python train.py --n_layer=8 --init_std_router=0.0105 --lr_router=0.00139 --n_kv_head=2 --qk_norm=true --tie_embeddings=false --init_std_o=0.0 --init_std_up=0.014 --lr_mult_down=2.0 --seq_len=768
Below are experts of layer 5 (counted from 0) of a mixture-of-experts language model. Rows are named router (the router's row for the expert) and show model dimensions 240-319. Each number is 128 + 32 x the weight over its row's rms, rounded and kept within 0 to 255. Numbers have three digits each.
Before each expert's rows: "comes before" lists some tokens at least twice as common just after its tokens as in all text. This comes from a sample of Wikipedia text that the model never trained on. Tokens count by the router's weight.

# expert 11
comes before: "20", "19", "18", "1", "2", "10"
router:097123140177157135108164160161101066063086124069147139101085160111147155164147117191156101109176122150179170120136107139118134168133145132186175098126166125082048164144070196096115133081123091156132115153142136122089126101086082144126095142

# expert 8
comes before: " |", ",", " (", "\n", " |\n", "'s"
router:168135153124137163182132086114073145164128131122138091094154108102143108170145123086140168184064092114123137128104141128118116083089063141141132123102128121078155157113133112099129175162147152183094136133153138184174104176073147179137140105

# expert 14
comes before: " |", "–", "0", ".", " |\n", "1"
router:105147165156152092123171103114095101065141076091107124089074114096156127129128139134141100154122140172120180099126118120124065137144114149147185119106174132112109103147116178154133155147125098108115131166151152102181168122071137128092133162

# expert 6
comes before: " ", " —", " L", " N", " T", " W"
router:155118088106126091122117135133186121119191178206101111076146099105177117117089088084069139171192141133132140068075120195072137100159104153143111160151158182116088129076125108163172144066108112109102114096122106118130111094158131049184133132

# expert 2
comes before: " of", ",", "ing", " and", " in", "ed"
router:141078122118100122121080073119049118090096109089121084128121194152098110044095123094081080154112168125121106084129163104154092172079159101094136081068138185129155139101175138123150172151140157117102130101109151147181126156110110160079154124

# expert 13
comes before: ",", " of", ".", " in", ".\n\n", " and"
router:153113154127128097112141073148105146151134082103077063138104133163130110064091158124066078147123157122093107129133154113136084132133143151125141087104139171135099094134172184114145135143097171140148131130153128130138144144097062138089176126

# expert 12
comes before: " the", " a", " to", " his", " in", " an"
router:105146135133176108099123156084140160168150150155056130130101106165121149107097087176104095081152160075115147176065120161043145148126089115128067111131144163151071118175121161157089144120131107108128152072066119098121105123155050088165123087

# expert 5
comes before: "-", "|", "==", "The", "===", "In"
router:139171137134135135115093192164114073109122142091168162109083110087148099159142160185137189173193079163118139145136086186097125127146139132114137160132166111120135105098122156089130061143133127138122123107101116094096089120179178182151105136

# expert 9
comes before: ":", " ", "\n", " /", " by", ")\n"
router:145127116129148110095109105101148166104181097127151134122197046142116123182131093101131173153107095126173114092103051153065167109086143150161142165100109177109155049148170066087125167159123089141143147132088164081171132152074142097156141117